From a checkpoint of a small mixture-of-experts model trained on Wikipedia.
Size: 13 layers, width 320, 81.4M parameters.
Training: a variant of SOAP for the experts, 425M tokens, 6490 steps.
Below are experts of layer 10 (counted from 0) of a mixture-of-experts language model. Rows are named router (the router's row for the expert), gate (a neuron's input weights, with its number), up (a neuron's input weights, with its number), down (a neuron's output weights, with its number) and show model dimensions 128-191. Each number is 50 + 12 x the weight over its row's rms, rounded and kept within 0 to 99.
After each expert's rows: "comes after" lists some tokens at least twice as common just before its tokens as in all text; "gets" lists some tokens that make up at least twice as much of what it gets as of all text. This comes from a sample of Wikipedia text that the model never trained on. Tokens count by the router's weight.

# expert 88
router:59 63 74 46 46 55 39 55 50 70 67 65 49 35 68 56 39 53 44 43 50 23 13 50 52 46 72 41 62 51 71 43 50 45 68 65 35 34 69 67 47 41 43 54 35 47 62 21 42 36 43 47 56 58 49 67 48 48 37 50 44 56 44 52
gate0:63 62 53 41 47 61 42 52 42 53 51 75 58 44 58 21 42 41 55 53 43 57 55 38 61 41 63 27 58 60 47 54 37 62 40 49 51 38 57 65 45 46 60 63 35 46 48 50 41 39 37 49 37 34 43 36 55 35 39 41 42 41 44 55
up0:51 60 60 37 61 47 45 44 44 52 47 73 61 45 46 25 50 47 51 78 34 58 74 64 47 33 59 32 40 54 40 58 43 57 30 50 51 36 43 57 50 29 63 63 52 41 45 57 37 37 33 44 40 31 34 34 58 46 36 50 44 38 50 42
down0:50 40 50 52 57 60 52 34 42 64 70 48 58 50 18 35 71 72 53 73 31 64 39 43 51 60 38 23 54 35 61 48 33 75 61 42 59 51 50 33 54 39 31 53 52 43 47 52 49 42 34 45 30 46 41 58 77 60 38 42 55 65 62 45
gate1:50 34 50 49 37 23 53 50 74 58 44 40 55 44 26 59 31 43 50 54 60 38 58 49 40 66 54 48 41 65 66 72 42 38 48 59 40 52 63 41 62 37 59 70 53 48 62 42 47 52 18 58 28 68 65 44 49 52 45 58 47 45 36 49
up1:51 70 39 56 51 58 51 54 41 47 39 82 66 62 32 56 29 58 50 54 75 42 60 19 30 54 59 40 56 52 54 73 63 46 39 52 34 50 71 52 61 51 59 58 63 44 42 31 38 51 31 46 61 63 42 36 64 22 35 44 51 32 37 35
down1:51 47 52 53 56 49 38 52 51 42 48 68 34 57 55 45 53 48 62 53 53 51 56 39 50 62 58 47 58 77 25 46 64 39 38 46 31 59 45 70 43 29 62 52 62 61 68 56 65 46 69 62 56 50 49 41 76 45 60 53 42 42 57 48
gate2:65 51 58 45 34 45 55 47 77 57 66 42 46 47 43 51 50 38 53 49 46 42 28 34 33 46 52 52 50 55 68 42 60 44 70 45 60 54 52 43 29 53 59 43 46 67 51 38 49 40 49 52 72 56 58 64 57 42 62 33 48 63 52 53
up2:38 58 53 46 49 50 45 45 43 36 40 29 57 56 40 35 49 67 52 61 67 70 67 60 47 61 40 46 33 57 32 54 45 52 27 59 32 67 35 59 55 49 31 52 46 44 55 64 61 59 45 67 21 50 53 40 39 54 30 47 50 39 42 43
down2:44 53 50 53 58 57 55 35 62 53 68 60 49 55 52 51 60 54 27 59 47 54 56 55 41 47 26 52 77 61 42 63 76 31 72 58 31 56 32 43 62 40 40 54 31 49 43 44 41 44 65 54 38 40 58 49 48 60 44 59 44 44 30 33
comes after: " (", "(", "born", "19", "=", " "
gets: "born", "=", "19", " (", "18", "/"

# expert 16
router:59 63 42 60 42 51 41 29 59 32 62 45 63 48 47 63 45 71 59 65 65 45 46 40 34 31 68 50 37 38 57 46 57 47 66 55 37 48 58 65 58 58 66 71 59 56 66 49 59 24 60 49 58 59 51 64 45 45 42 34 26 58 37 30
gate0:38 60 66 60 35 51 44 27 65 39 41 39 45 38 59 60 38 38 52 58 38 49 46 55 58 58 58 52 60 40 61 47 53 38 47 55 50 54 54 56 67 59 56 55 46 55 43 63 36 49 43 52 65 39 33 71 59 37 46 57 46 51 55 49
up0:54 49 67 47 47 49 50 57 40 59 41 71 60 51 64 43 61 41 53 63 62 40 59 37 34 29 46 28 49 54 27 37 38 72 55 37 58 51 56 50 53 52 55 59 34 53 25 52 32 56 50 49 70 48 68 47 27 30 53 30 43 62 67 58
down0:53 53 52 22 50 67 19 54 48 38 58 51 40 38 38 54 61 45 55 51 50 58 62 63 56 69 62 45 42 25 40 59 76 56 53 58 54 47 43 47 48 49 64 72 55 42 42 22 67 53 42 69 60 44 55 55 46 37 38 31 43 26 55 55
gate1:43 50 61 63 52 44 53 59 66 32 68 44 35 37 77 41 49 36 42 25 60 39 49 60 35 28 68 21 69 66 67 50 42 51 73 55 46 46 30 54 50 49 63 63 42 80 22 31 46 30 44 45 30 51 60 56 29 47 48 33 59 62 50 63
up1:53 71 62 48 54 63 58 23 30 71 45 70 56 50 47 38 49 56 56 78 58 71 52 62 72 59 50 62 27 20 44 56 37 39 47 38 49 42 58 51 35 43 25 52 68 36 57 58 65 47 42 44 50 54 33 54 56 48 54 84 44 43 50 53
down1:39 43 37 57 53 58 40 53 53 42 59 61 66 40 46 63 50 47 44 44 51 52 55 61 41 53 61 32 34 58 38 58 66 43 40 54 43 34 69 30 42 27 63 52 61 59 61 34 64 46 37 57 45 54 67 39 44 46 63 39 44 55 62 39
gate2:60 62 52 42 46 58 57 38 55 50 78 44 46 27 54 23 45 54 47 75 36 45 38 39 56 39 52 43 39 46 54 63 49 46 50 57 47 55 37 58 49 64 41 45 49 45 44 35 59 43 37 58 36 52 52 53 23 24 39 49 32 37 47 25
up2:71 64 55 31 40 43 51 32 65 66 52 67 45 32 30 24 63 44 36 80 40 58 57 34 63 52 54 71 45 30 42 47 36 38 47 51 21 56 38 52 50 55 51 44 50 36 39 53 43 66 55 52 31 46 52 31 53 48 52 41 50 50 41 44
down2:46 42 56 50 48 58 61 45 57 52 48 42 34 84 45 54 60 54 53 27 51 40 75 50 49 46 37 50 55 55 62 41 40 70 44 58 59 57 26 57 64 57 41 67 42 52 41 48 48 55 30 24 56 34 63 56 62 59 57 54 46 40 36 49
comes after: ";", "\n", ")", "\"", " The", "  "
gets: ";", "\n", "|", ":", "\n\n", ")"

# expert 73
router:53 62 43 46 38 64 40 44 45 58 52 59 36 46 69 53 22 35 52 54 58 54 34 35 41 53 60 38 54 58 67 43 77 47 63 63 55 53 66 64 53 42 37 56 39 53 64 36 44 41 43 51 71 78 66 60 52 48 50 35 47 40 46 47
gate0:48 53 25 55 57 37 68 48 61 50 39 52 57 65 47 40 50 54 49 56 36 60 49 40 58 42 69 38 42 52 65 34 34 49 61 55 63 53 25 45 44 46 51 64 49 59 52 55 37 49 38 65 51 37 34 48 34 36 46 49 50 52 38 58
up0:39 57 58 46 35 66 38 49 31 36 45 50 62 41 48 60 57 63 68 57 48 56 30 52 54 87 33 77 57 51 47 47 76 56 27 55 36 49 70 58 52 53 54 37 65 59 71 35 60 54 48 44 44 81 51 54 65 60 45 62 45 28 45 50
down0:56 34 55 63 57 33 36 42 44 52 36 38 58 27 43 48 42 46 78 61 56 59 30 65 58 54 44 47 57 54 54 68 42 51 36 47 39 47 57 67 70 60 49 47 78 71 47 56 60 58 70 54 41 64 51 70 41 36 39 52 43 71 64 64
gate1:30 62 49 33 50 71 16 44 49 32 71 52 38 42 60 54 19 55 53 63 69 52 60 43 37 46 58 43 64 79 33 50 57 52 44 79 26 49 53 45 40 32 70 69 37 56 36 32 46 48 36 51 33 54 35 40 60 30 55 41 44 40 35 42
up1:38 50 27 40 43 74 38 55 31 50 31 43 44 73 58 55 60 61 48 54 46 59 37 37 42 54 50 33 47 53 55 29 48 50 47 44 41 33 63 52 55 40 51 70 36 57 63 54 48 51 46 43 29 60 32 44 55 69 52 44 63 50 55 37
down1:47 46 48 56 57 43 61 66 41 45 46 49 43 27 40 41 57 52 49 38 39 66 35 57 25 51 52 57 38 58 50 40 37 38 48 56 50 72 36 60 80 46 63 39 47 55 43 48 53 57 56 59 37 31 55 41 39 53 64 64 37 44 65 50
gate2:44 59 74 39 45 51 59 54 31 39 56 54 64 45 48 71 41 46 52 58 42 60 47 46 66 45 63 32 55 48 55 64 57 47 50 73 48 42 72 56 52 57 53 40 34 54 52 26 57 42 32 57 42 63 42 53 68 40 47 51 42 43 43 55
up2:61 42 41 69 69 39 54 32 49 43 62 41 64 71 33 30 50 41 36 39 63 56 68 69 40 12 61 35 54 50 48 55 53 52 48 25 42 47 45 58 64 62 60 56 44 29 41 49 46 58 43 55 65 50 44 41 28 60 40 49 72 62 60 39
down2:47 51 49 34 68 38 44 46 41 67 72 34 52 41 38 51 49 36 48 47 51 32 62 44 54 39 68 59 40 60 42 58 63 47 41 53 44 49 44 46 41 31 53 65 62 29 35 42 70 52 45 38 46 48 57 74 63 50 41 41 41 36 53 55
comes after: " /", " 0", " |", "  ", "\n", ")"
gets: " |", "|", " /", "\n", " 0", ")"

# expert 15
router:61 68 52 66 54 53 46 39 54 68 81 68 48 52 71 45 15 49 65 60 68 34 33 44 72 42 70 50 50 42 42 54 62 41 72 31 40 52 63 73 51 70 45 59 47 61 54 25 37 42 43 55 40 50 53 73 55 55 31 43 32 48 49 38
gate0:36 40 62 70 46 51 66 25 49 57 60 41 59 51 67 39 50 54 44 55 70 40 44 53 59 47 66 38 56 38 31 46 35 37 40 32 24 37 48 39 26 43 35 60 37 63 57 43 31 59 63 27 65 47 47 58 61 55 46 36 56 44 48 55
up0:54 49 54 45 20 55 41 60 59 56 43 45 53 45 23 61 73 41 47 51 29 56 49 53 43 58 36 40 58 57 78 43 57 49 54 68 66 77 65 61 62 46 52 35 22 50 48 50 80 66 46 71 50 62 69 42 45 37 65 49 39 74 43 48
down0:74 43 45 46 35 54 55 49 48 60 46 46 71 46 65 52 53 49 44 70 63 50 42 65 31 56 44 68 51 55 39 44 69 29 40 70 25 64 77 24 47 61 65 46 56 39 67 49 60 26 61 61 60 45 27 59 50 65 47 63 48 27 46 58
gate1:60 69 51 38 70 34 64 46 56 56 44 49 55 37 42 45 43 39 56 33 43 37 72 66 47 47 61 69 41 43 76 52 63 66 51 60 39 56 65 58 65 36 51 42 48 59 64 44 43 52 39 41 50 40 37 80 52 50 39 44 66 30 46 54
up1:57 56 50 49 65 53 59 19 53 51 49 57 52 39 46 46 50 46 46 28 41 65 64 63 56 67 47 61 38 45 68 25 60 57 60 47 42 44 51 45 62 55 50 37 46 63 54 59 33 58 34 38 64 23 46 54 25 35 46 42 66 37 52 50
down1:55 70 30 45 58 43 61 54 43 53 72 42 42 50 52 57 41 63 64 32 57 54 38 43 60 48 46 57 46 54 55 38 59 44 56 56 54 59 78 42 46 44 48 63 55 31 67 57 51 47 48 41 33 31 55 63 59 57 50 41 68 58 51 51
gate2:52 38 53 44 41 63 34 49 50 43 61 71 44 50 59 59 66 46 39 36 51 38 44 41 40 57 63 40 67 63 45 21 38 44 72 26 50 36 59 43 50 43 64 37 41 54 36 50 39 70 41 62 50 23 61 37 48 50 34 38 43 53 58 59
up2:49 53 57 68 49 35 41 50 63 68 42 67 30 61 58 50 61 37 45 32 58 39 28 54 62 39 56 56 50 56 53 24 42 60 61 37 51 47 57 46 49 35 36 40 30 41 48 45 49 59 44 60 59 32 51 39 64 51 44 44 22 43 55 54
down2:47 43 50 54 30 64 44 56 55 70 56 52 36 62 77 51 40 39 59 49 31 36 37 46 64 31 52 52 47 24 78 51 58 37 33 56 44 50 55 54 73 40 52 55 40 49 61 57 66 45 39 36 51 87 68 61 75 27 55 50 47 34 39 50
comes after: "=", " |", "|", "See", " No", "History"
gets: "=", "  ", " =", "\n", " 1", "See"

# expert 3
router:79 69 59 40 45 55 46 30 43 61 59 53 52 49 77 54 36 47 43 46 66 34 26 45 70 35 68 55 44 36 57 54 67 49 74 28 61 55 47 59 46 62 52 56 51 63 37 37 38 31 54 51 54 65 57 72 34 45 38 45 36 38 53 52
gate0:69 49 52 65 57 35 44 54 47 59 41 53 49 56 54 44 44 53 56 52 66 47 34 32 44 38 48 32 52 43 46 67 58 41 44 40 28 36 74 63 54 51 43 53 68 48 44 52 26 62 28 53 40 52 44 61 41 39 52 65 32 54 63 56
up0:77 31 68 32 46 44 54 53 47 67 47 52 58 53 66 33 46 47 33 29 40 54 43 49 50 32 46 58 61 24 56 61 46 62 57 53 81 54 49 47 49 47 48 66 66 41 30 48 22 57 32 42 65 37 25 41 52 58 58 52 47 67 64 37
down0:45 46 36 54 47 36 44 38 36 35 51 49 46 50 59 54 43 41 57 83 47 45 46 45 61 32 34 40 50 60 43 68 45 32 51 28 81 67 55 24 61 57 56 39 34 53 62 42 33 31 49 68 50 42 47 41 34 57 31 48 43 69 43 66
gate1:68 59 56 48 54 47 72 53 46 45 62 34 73 54 37 62 54 54 51 59 43 51 42 33 35 50 29 81 37 39 54 32 40 45 43 49 65 28 77 55 44 53 62 55 43 64 50 45 40 60 67 37 50 53 59 71 54 44 59 42 60 39 52 37
up1:69 48 56 24 76 34 72 57 56 70 60 61 42 47 33 54 34 45 57 49 50 56 32 48 46 37 23 67 48 47 49 42 49 55 59 48 51 29 76 51 44 63 61 57 39 57 47 33 46 44 78 47 45 64 52 60 55 37 55 42 54 53 61 48
down1:51 47 29 62 50 42 50 48 62 67 48 56 28 59 58 42 38 43 50 71 57 46 46 41 36 21 47 64 36 68 53 60 39 48 46 63 65 38 40 42 55 45 25 72 48 46 46 59 44 71 73 52 55 46 56 62 70 49 69 38 23 63 71 49
gate2:29 46 72 57 36 34 55 32 65 36 51 67 45 67 52 46 50 37 58 31 49 38 67 48 43 32 50 41 82 47 53 56 69 55 45 37 63 73 25 52 44 52 59 65 35 45 32 66 74 49 48 47 57 50 48 50 51 53 45 61 50 42 56 65
up2:47 40 63 45 54 43 47 61 44 37 25 61 42 53 44 44 36 46 39 35 31 45 54 44 61 35 54 61 62 36 68 52 32 59 49 39 75 59 56 50 40 36 54 49 30 47 41 44 70 44 69 67 88 66 30 57 44 66 36 59 61 59 59 55
down2:51 48 47 59 37 58 58 50 58 56 58 38 60 56 82 28 77 37 26 60 50 52 32 44 56 51 56 55 69 43 44 50 58 43 66 50 75 31 38 38 34 45 61 41 63 54 50 27 75 42 45 40 37 56 54 39 67 60 69 53 57 49 68 45
comes after: "=", "\n\n", "\n", "|", " |", "  "
gets: "\n\n", "\n", "|", "The", "=", "See"

# expert 66
router:47 64 62 58 40 63 50 49 55 64 60 42 53 39 51 59 33 56 46 62 60 57 43 40 53 43 65 34 55 49 63 48 58 18 63 37 54 26 67 79 47 48 45 50 46 59 65 38 48 36 38 60 50 50 71 57 50 45 48 53 46 43 32 52
gate0:51 43 52 65 44 58 42 40 44 36 54 48 55 48 40 34 58 55 65 58 36 50 37 80 39 75 51 33 42 53 48 40 44 47 72 67 43 67 50 47 50 43 64 51 67 60 41 62 53 44 55 62 54 58 51 49 46 64 60 45 63 68 67 35
up0:53 39 66 27 73 54 56 55 51 35 52 43 47 72 53 71 49 55 40 38 63 42 54 39 64 25 49 64 60 65 45 61 52 58 17 43 53 30 58 53 47 53 45 54 51 55 66 40 55 56 33 43 46 54 48 47 46 54 51 49 49 50 49 49
down0:55 39 55 50 47 55 41 43 54 39 63 47 62 42 68 50 32 63 46 70 42 41 49 26 51 46 46 63 66 51 46 47 56 76 31 65 49 47 54 41 38 62 38 36 35 57 60 43 27 58 32 54 49 57 56 46 41 24 46 34 54 50 59 58
gate1:45 40 54 46 47 48 54 36 52 49 43 49 35 65 53 40 67 41 51 27 47 49 53 47 55 52 52 26 37 38 28 43 44 37 53 59 59 40 60 53 61 39 48 43 29 52 63 65 50 51 49 51 57 37 62 71 42 50 60 55 39 50 64 46
up1:52 36 59 44 53 60 59 50 24 34 39 56 33 46 66 44 56 55 59 60 37 45 38 54 63 54 26 56 33 55 49 25 37 40 47 61 41 56 32 43 54 30 74 63 39 53 37 57 44 45 20 60 45 19 56 38 55 40 56 79 49 32 42 55
down1:51 33 54 41 31 56 48 66 38 49 44 59 50 28 58 54 39 54 67 43 51 60 34 65 54 54 54 47 50 42 58 59 48 51 56 43 43 61 67 72 35 44 41 53 75 25 68 72 39 56 48 62 61 54 53 54 46 28 36 56 62 45 48 76
gate2:38 67 52 46 56 46 54 31 53 55 53 53 35 49 53 46 63 38 42 66 58 39 71 60 39 49 75 51 68 46 52 53 56 58 51 60 43 34 53 43 61 54 63 53 39 47 37 75 34 52 66 67 52 72 54 66 54 48 50 62 44 60 25 55
up2:52 54 64 51 58 49 30 23 52 39 41 67 37 43 54 57 43 49 36 42 44 47 69 53 71 44 54 62 60 38 61 65 46 50 48 70 58 43 66 52 77 59 55 43 54 41 36 57 66 49 41 65 35 48 66 51 69 62 40 44 46 24 36 45
down2:69 74 65 55 54 41 46 56 51 56 52 62 53 44 53 48 61 52 62 62 57 54 41 60 63 53 54 53 34 36 43 68 65 32 41 60 61 44 48 52 46 56 50 31 47 22 49 43 29 24 48 55 50 34 50 71 49 48 58 57 61 58 48 45
comes after: "–", "-", " the", " $", " (", "|"
gets: "1", "0", "2", "3", "5", "6"

# expert 27
router:45 79 52 57 62 66 39 35 48 48 54 52 44 47 70 57 43 45 71 57 65 51 31 40 54 45 56 44 47 35 51 44 58 58 57 60 48 48 51 57 49 53 43 60 47 69 61 43 41 39 41 39 43 52 55 51 43 43 49 41 31 62 38 47
gate0:45 53 45 49 62 56 28 49 56 56 54 46 50 70 49 58 43 47 41 66 30 68 62 48 46 70 29 59 41 49 50 50 37 53 57 45 49 40 44 56 35 40 47 38 66 66 31 52 39 48 66 44 69 39 34 46 42 44 39 48 72 54 63 75
up0:55 48 54 41 39 62 72 54 59 48 57 40 47 52 32 28 33 49 48 30 47 60 44 60 65 59 58 55 50 77 40 31 68 47 63 49 43 65 30 67 54 64 67 37 46 47 47 59 45 45 40 62 68 51 36 55 37 68 46 47 40 41 42 54
down0:46 40 51 44 53 44 60 44 45 60 54 21 60 54 58 66 60 53 46 43 64 65 53 55 55 29 38 63 59 55 46 48 59 62 68 38 46 40 44 73 45 51 83 44 46 55 54 71 60 74 53 38 42 49 36 45 49 43 62 53 50 56 36 59
gate1:62 64 33 39 46 53 50 58 63 46 47 38 67 35 50 49 34 48 44 69 41 57 39 44 65 36 50 54 54 60 59 56 56 54 53 51 50 41 67 54 36 51 38 59 69 52 47 55 55 46 68 42 51 42 50 54 63 36 55 53 32 60 57 38
up1:50 53 33 59 43 47 69 40 47 56 49 42 64 39 47 39 49 46 64 59 32 50 42 60 65 49 44 33 35 51 51 48 50 54 55 40 51 64 43 45 17 44 62 47 53 29 62 68 51 68 41 55 51 44 45 53 43 31 38 59 56 53 49 44
down1:47 32 52 42 45 42 46 32 45 60 34 59 37 33 43 59 40 59 23 63 26 70 57 60 39 42 67 35 48 43 24 51 51 66 39 56 39 57 45 30 65 46 59 56 69 53 34 33 38 33 37 53 39 39 58 59 59 44 43 58 36 61 46 40
gate2:28 63 38 43 52 56 59 31 44 45 50 55 49 49 66 54 65 61 77 44 46 58 70 42 38 64 59 58 29 49 48 46 59 55 38 61 50 47 56 47 52 30 53 44 28 47 43 43 67 41 71 51 55 65 44 59 41 45 44 63 60 58 45 51
up2:27 57 30 29 66 54 60 54 36 54 60 55 29 56 71 54 61 46 71 56 29 41 47 57 38 69 41 48 46 54 49 37 70 62 44 61 57 61 51 37 40 53 56 50 29 64 37 39 72 45 76 37 51 83 40 50 43 42 64 44 54 73 53 66
down2:43 66 54 67 49 62 41 55 53 56 56 48 47 58 35 32 24 50 57 69 50 42 57 36 46 49 48 33 44 50 58 80 64 52 40 44 27 48 43 52 40 70 48 68 49 39 44 56 36 24 37 49 41 62 37 47 38 37 42 43 46 42 40 72
comes after: "\n", " to", " for", ")", " he", " season"
gets: " |", " the", "|", ":", " in", "."

# expert 95
router:68 66 71 63 36 60 32 40 37 66 52 50 34 27 66 75 45 51 51 53 69 49 31 29 55 44 51 48 52 34 51 55 65 39 72 48 31 50 60 71 60 63 45 64 29 56 54 38 53 33 46 56 40 63 62 52 47 57 43 37 30 41 41 47
gate0:47 65 57 33 49 55 41 70 54 48 49 34 46 34 57 56 36 29 33 43 64 46 46 52 53 32 55 60 39 54 43 67 53 46 15 53 41 66 66 54 44 50 67 42 54 46 49 23 75 58 47 63 50 76 43 68 45 44 30 50 56 55 37 40
up0:63 61 56 18 58 52 39 57 54 38 61 34 48 44 51 41 28 35 28 45 69 45 57 57 52 28 34 51 40 43 41 54 39 36 33 41 44 56 53 44 57 54 61 47 67 60 47 28 68 63 42 52 56 50 53 57 51 49 31 46 51 47 35 28
down0:55 69 53 51 59 59 65 41 50 48 44 48 35 56 46 77 36 38 47 49 54 42 42 53 45 61 39 55 68 51 46 60 62 51 39 65 66 57 39 54 40 47 36 44 49 48 68 48 37 43 64 38 33 34 34 60 49 73 53 40 53 49 40 59
gate1:50 60 68 40 59 35 50 40 39 44 41 53 37 27 62 33 49 54 44 42 48 56 49 28 68 22 64 50 63 50 22 74 26 52 43 43 58 62 52 49 53 41 44 52 41 45 52 24 53 34 38 58 51 60 68 37 43 36 40 61 53 48 43 30
up1:32 38 61 58 50 52 52 32 57 28 55 68 50 59 46 29 73 48 59 57 56 51 44 48 58 32 50 39 63 60 60 43 26 46 50 71 53 48 23 60 44 39 52 28 44 50 60 45 58 47 46 60 39 47 74 45 43 40 46 60 50 58 45 58
down1:45 49 66 61 43 15 50 53 53 58 22 48 53 28 50 61 60 56 49 43 40 55 77 62 51 49 63 60 71 28 56 60 65 33 24 46 53 46 47 27 42 55 55 41 54 29 55 56 47 65 63 53 35 75 58 44 41 59 58 39 62 63 47 67
gate2:58 52 63 41 56 43 51 52 62 49 63 35 31 56 69 53 58 40 36 38 68 75 34 50 52 29 53 57 42 48 66 37 51 50 48 64 39 85 35 38 51 32 71 59 48 63 61 38 40 33 59 48 43 52 68 58 40 53 63 49 66 58 52 62
up2:43 39 36 62 65 55 48 56 58 47 39 59 49 41 34 48 36 44 61 56 59 26 51 59 54 75 54 26 68 53 38 62 56 58 53 52 50 25 57 72 46 54 15 31 53 44 71 65 64 60 43 56 58 61 46 41 51 37 36 42 46 25 39 41
down2:45 49 51 39 48 36 50 54 53 54 53 59 37 65 49 47 55 38 30 52 35 67 46 40 47 50 57 29 56 71 82 43 38 53 52 47 43 57 39 67 47 52 57 53 43 46 44 44 60 44 55 66 51 43 72 38 36 68 58 43 53 61 41 60
comes after: "–", ")", ",", "born", " March", " January"
gets: " |", " (", ",", "\n", ")", " –"

# expert 38
router:50 49 47 42 35 55 44 22 64 56 51 41 45 51 57 45 34 52 44 37 49 46 32 32 70 34 53 48 60 59 55 52 63 26 70 29 42 56 53 80 67 63 56 48 37 71 48 49 53 52 47 57 37 46 54 77 43 55 39 44 41 47 59 48
gate0:33 51 50 47 47 36 54 36 56 37 39 51 54 61 51 58 64 66 44 37 56 41 34 77 50 51 50 52 64 49 43 43 43 45 47 30 28 62 62 47 65 32 40 71 76 67 60 63 65 49 59 58 50 68 56 51 55 43 52 32 34 62 73 63
up0:32 57 45 38 56 43 46 51 42 44 55 44 68 56 35 73 33 66 55 43 43 43 44 63 56 49 48 33 54 40 48 63 72 47 43 59 61 61 59 60 37 29 29 38 48 45 61 43 40 48 70 58 43 30 29 55 48 58 51 54 43 46 53 36
down0:53 63 63 71 49 44 57 50 50 36 57 55 61 65 49 59 34 49 48 52 45 37 65 39 28 53 23 41 28 54 57 63 50 53 36 58 53 32 60 43 65 72 24 54 64 62 65 37 50 50 58 58 23 53 61 41 44 50 63 51 42 49 50 43
gate1:59 58 56 71 47 26 46 34 47 59 61 50 38 60 54 73 36 29 36 51 29 75 48 47 52 50 55 59 34 66 39 47 53 38 32 59 49 44 47 41 30 32 67 67 62 66 59 51 58 48 41 52 44 44 54 45 53 53 47 52 52 38 34 42
up1:48 55 59 34 51 54 68 67 60 58 53 51 56 29 42 35 47 69 44 25 54 40 47 73 54 51 46 52 57 48 69 56 52 59 62 30 55 65 53 58 43 53 41 48 61 53 46 44 46 50 72 54 50 63 49 56 27 44 24 55 42 64 57 59
down1:57 58 48 40 49 32 72 69 32 37 41 31 62 33 38 52 28 57 45 57 33 58 79 52 40 21 47 37 18 60 58 47 44 57 47 58 44 32 50 50 67 48 43 34 42 42 42 40 71 48 80 46 50 65 39 54 60 44 47 52 42 65 57 54
gate2:42 57 45 49 67 58 58 54 44 51 52 55 75 44 52 49 41 43 42 54 57 53 52 54 60 19 44 31 60 49 67 81 55 54 69 33 59 27 54 48 51 58 25 37 69 43 38 61 74 57 44 49 68 48 37 61 51 45 44 56 60 52 46 31
up2:54 37 53 47 50 71 76 64 63 52 45 56 47 64 66 44 36 43 30 46 34 52 38 48 69 41 62 55 31 46 37 51 55 45 72 52 50 63 52 39 23 45 64 56 46 43 54 49 41 45 33 51 42 39 54 52 51 56 45 42 46 29 61 23
down2:49 50 63 35 51 54 41 43 37 81 36 48 67 40 50 47 19 22 54 50 73 48 46 61 53 49 33 47 46 58 32 34 43 69 51 39 60 55 33 43 62 52 57 52 16 41 40 55 71 72 32 56 48 60 44 40 18 61 71 35 24 58 48 38
comes after: "′", "″", ":", "°", "N", "="
gets: "N", "=", "W", "00", " 1", " 2"

# expert 2
router:64 58 65 50 57 59 44 27 58 55 57 59 41 46 56 62 50 44 64 43 67 44 59 43 57 56 53 55 48 49 53 74 51 29 60 44 44 62 68 60 63 48 45 55 46 59 44 42 40 35 57 42 43 48 57 58 45 51 38 30 36 47 49 33
gate0:57 46 86 54 69 40 51 47 55 52 24 64 48 55 34 47 46 66 45 70 55 52 54 50 52 32 49 41 57 41 52 12 53 52 58 43 48 39 59 59 61 57 67 59 78 41 38 53 66 40 52 45 38 46 69 36 49 50 50 48 30 41 51 51
up0:66 40 73 43 74 42 45 62 62 47 32 74 41 52 29 65 54 74 48 59 48 50 47 46 42 29 44 26 47 45 45 26 50 61 50 41 46 57 58 54 71 64 70 65 66 53 40 57 72 28 39 46 31 29 74 48 51 33 45 43 40 45 69 60
down0:66 51 43 50 49 51 60 48 51 43 44 51 64 59 56 62 53 43 51 47 42 22 30 67 37 31 43 26 49 44 29 42 55 60 20 46 57 48 39 39 48 42 52 62 54 25 53 48 31 36 40 34 42 47 51 39 42 45 36 57 49 49 44 52
gate1:36 37 51 29 52 47 49 63 66 43 49 47 51 53 44 60 54 51 55 44 54 36 40 65 46 56 52 52 36 45 48 36 63 36 45 59 68 38 27 55 54 51 48 48 53 70 68 55 43 52 32 73 39 37 21 40 35 63 54 51 39 46 63 29
up1:30 58 62 45 51 72 64 43 41 28 37 62 49 44 44 42 51 62 60 57 55 59 39 23 54 54 53 41 40 45 36 72 39 59 45 53 73 53 57 57 54 54 38 52 50 47 40 42 29 55 67 51 53 34 48 52 63 63 45 57 50 41 52 29
down1:34 43 39 48 47 62 66 31 50 28 43 53 49 39 45 58 36 40 46 45 65 57 39 51 69 47 47 44 53 66 37 56 42 54 59 51 50 64 63 55 56 50 69 31 41 39 42 48 58 52 52 54 49 17 61 66 54 52 43 54 60 47 55 39
gate2:45 52 50 42 47 49 34 35 78 68 54 22 51 46 46 63 49 33 50 29 49 30 52 14 21 63 53 62 47 58 45 48 59 49 47 60 45 61 36 31 45 31 57 59 13 31 47 55 59 43 54 39 40 36 39 39 65 54 51 40 63 28 28 65
up2:41 60 52 53 43 32 55 76 31 52 33 56 48 53 35 37 47 63 71 64 44 73 50 99 48 57 54 40 43 42 58 48 57 50 49 40 36 59 54 49 53 76 27 51 56 49 54 43 57 47 40 57 63 47 63 59 73 51 64 58 55 68 56 51
down2:48 39 79 43 41 39 39 58 52 55 64 61 61 39 68 56 50 54 51 67 43 62 54 78 29 58 50 57 46 44 51 47 44 56 20 45 47 29 45 64 58 65 48 53 45 41 54 50 49 75 46 37 40 49 52 45 60 63 51 82 50 74 36 60
comes after: "%", ".", " population", " of", ")", " age"
gets: ".", " the", " |", ",", "%", " The"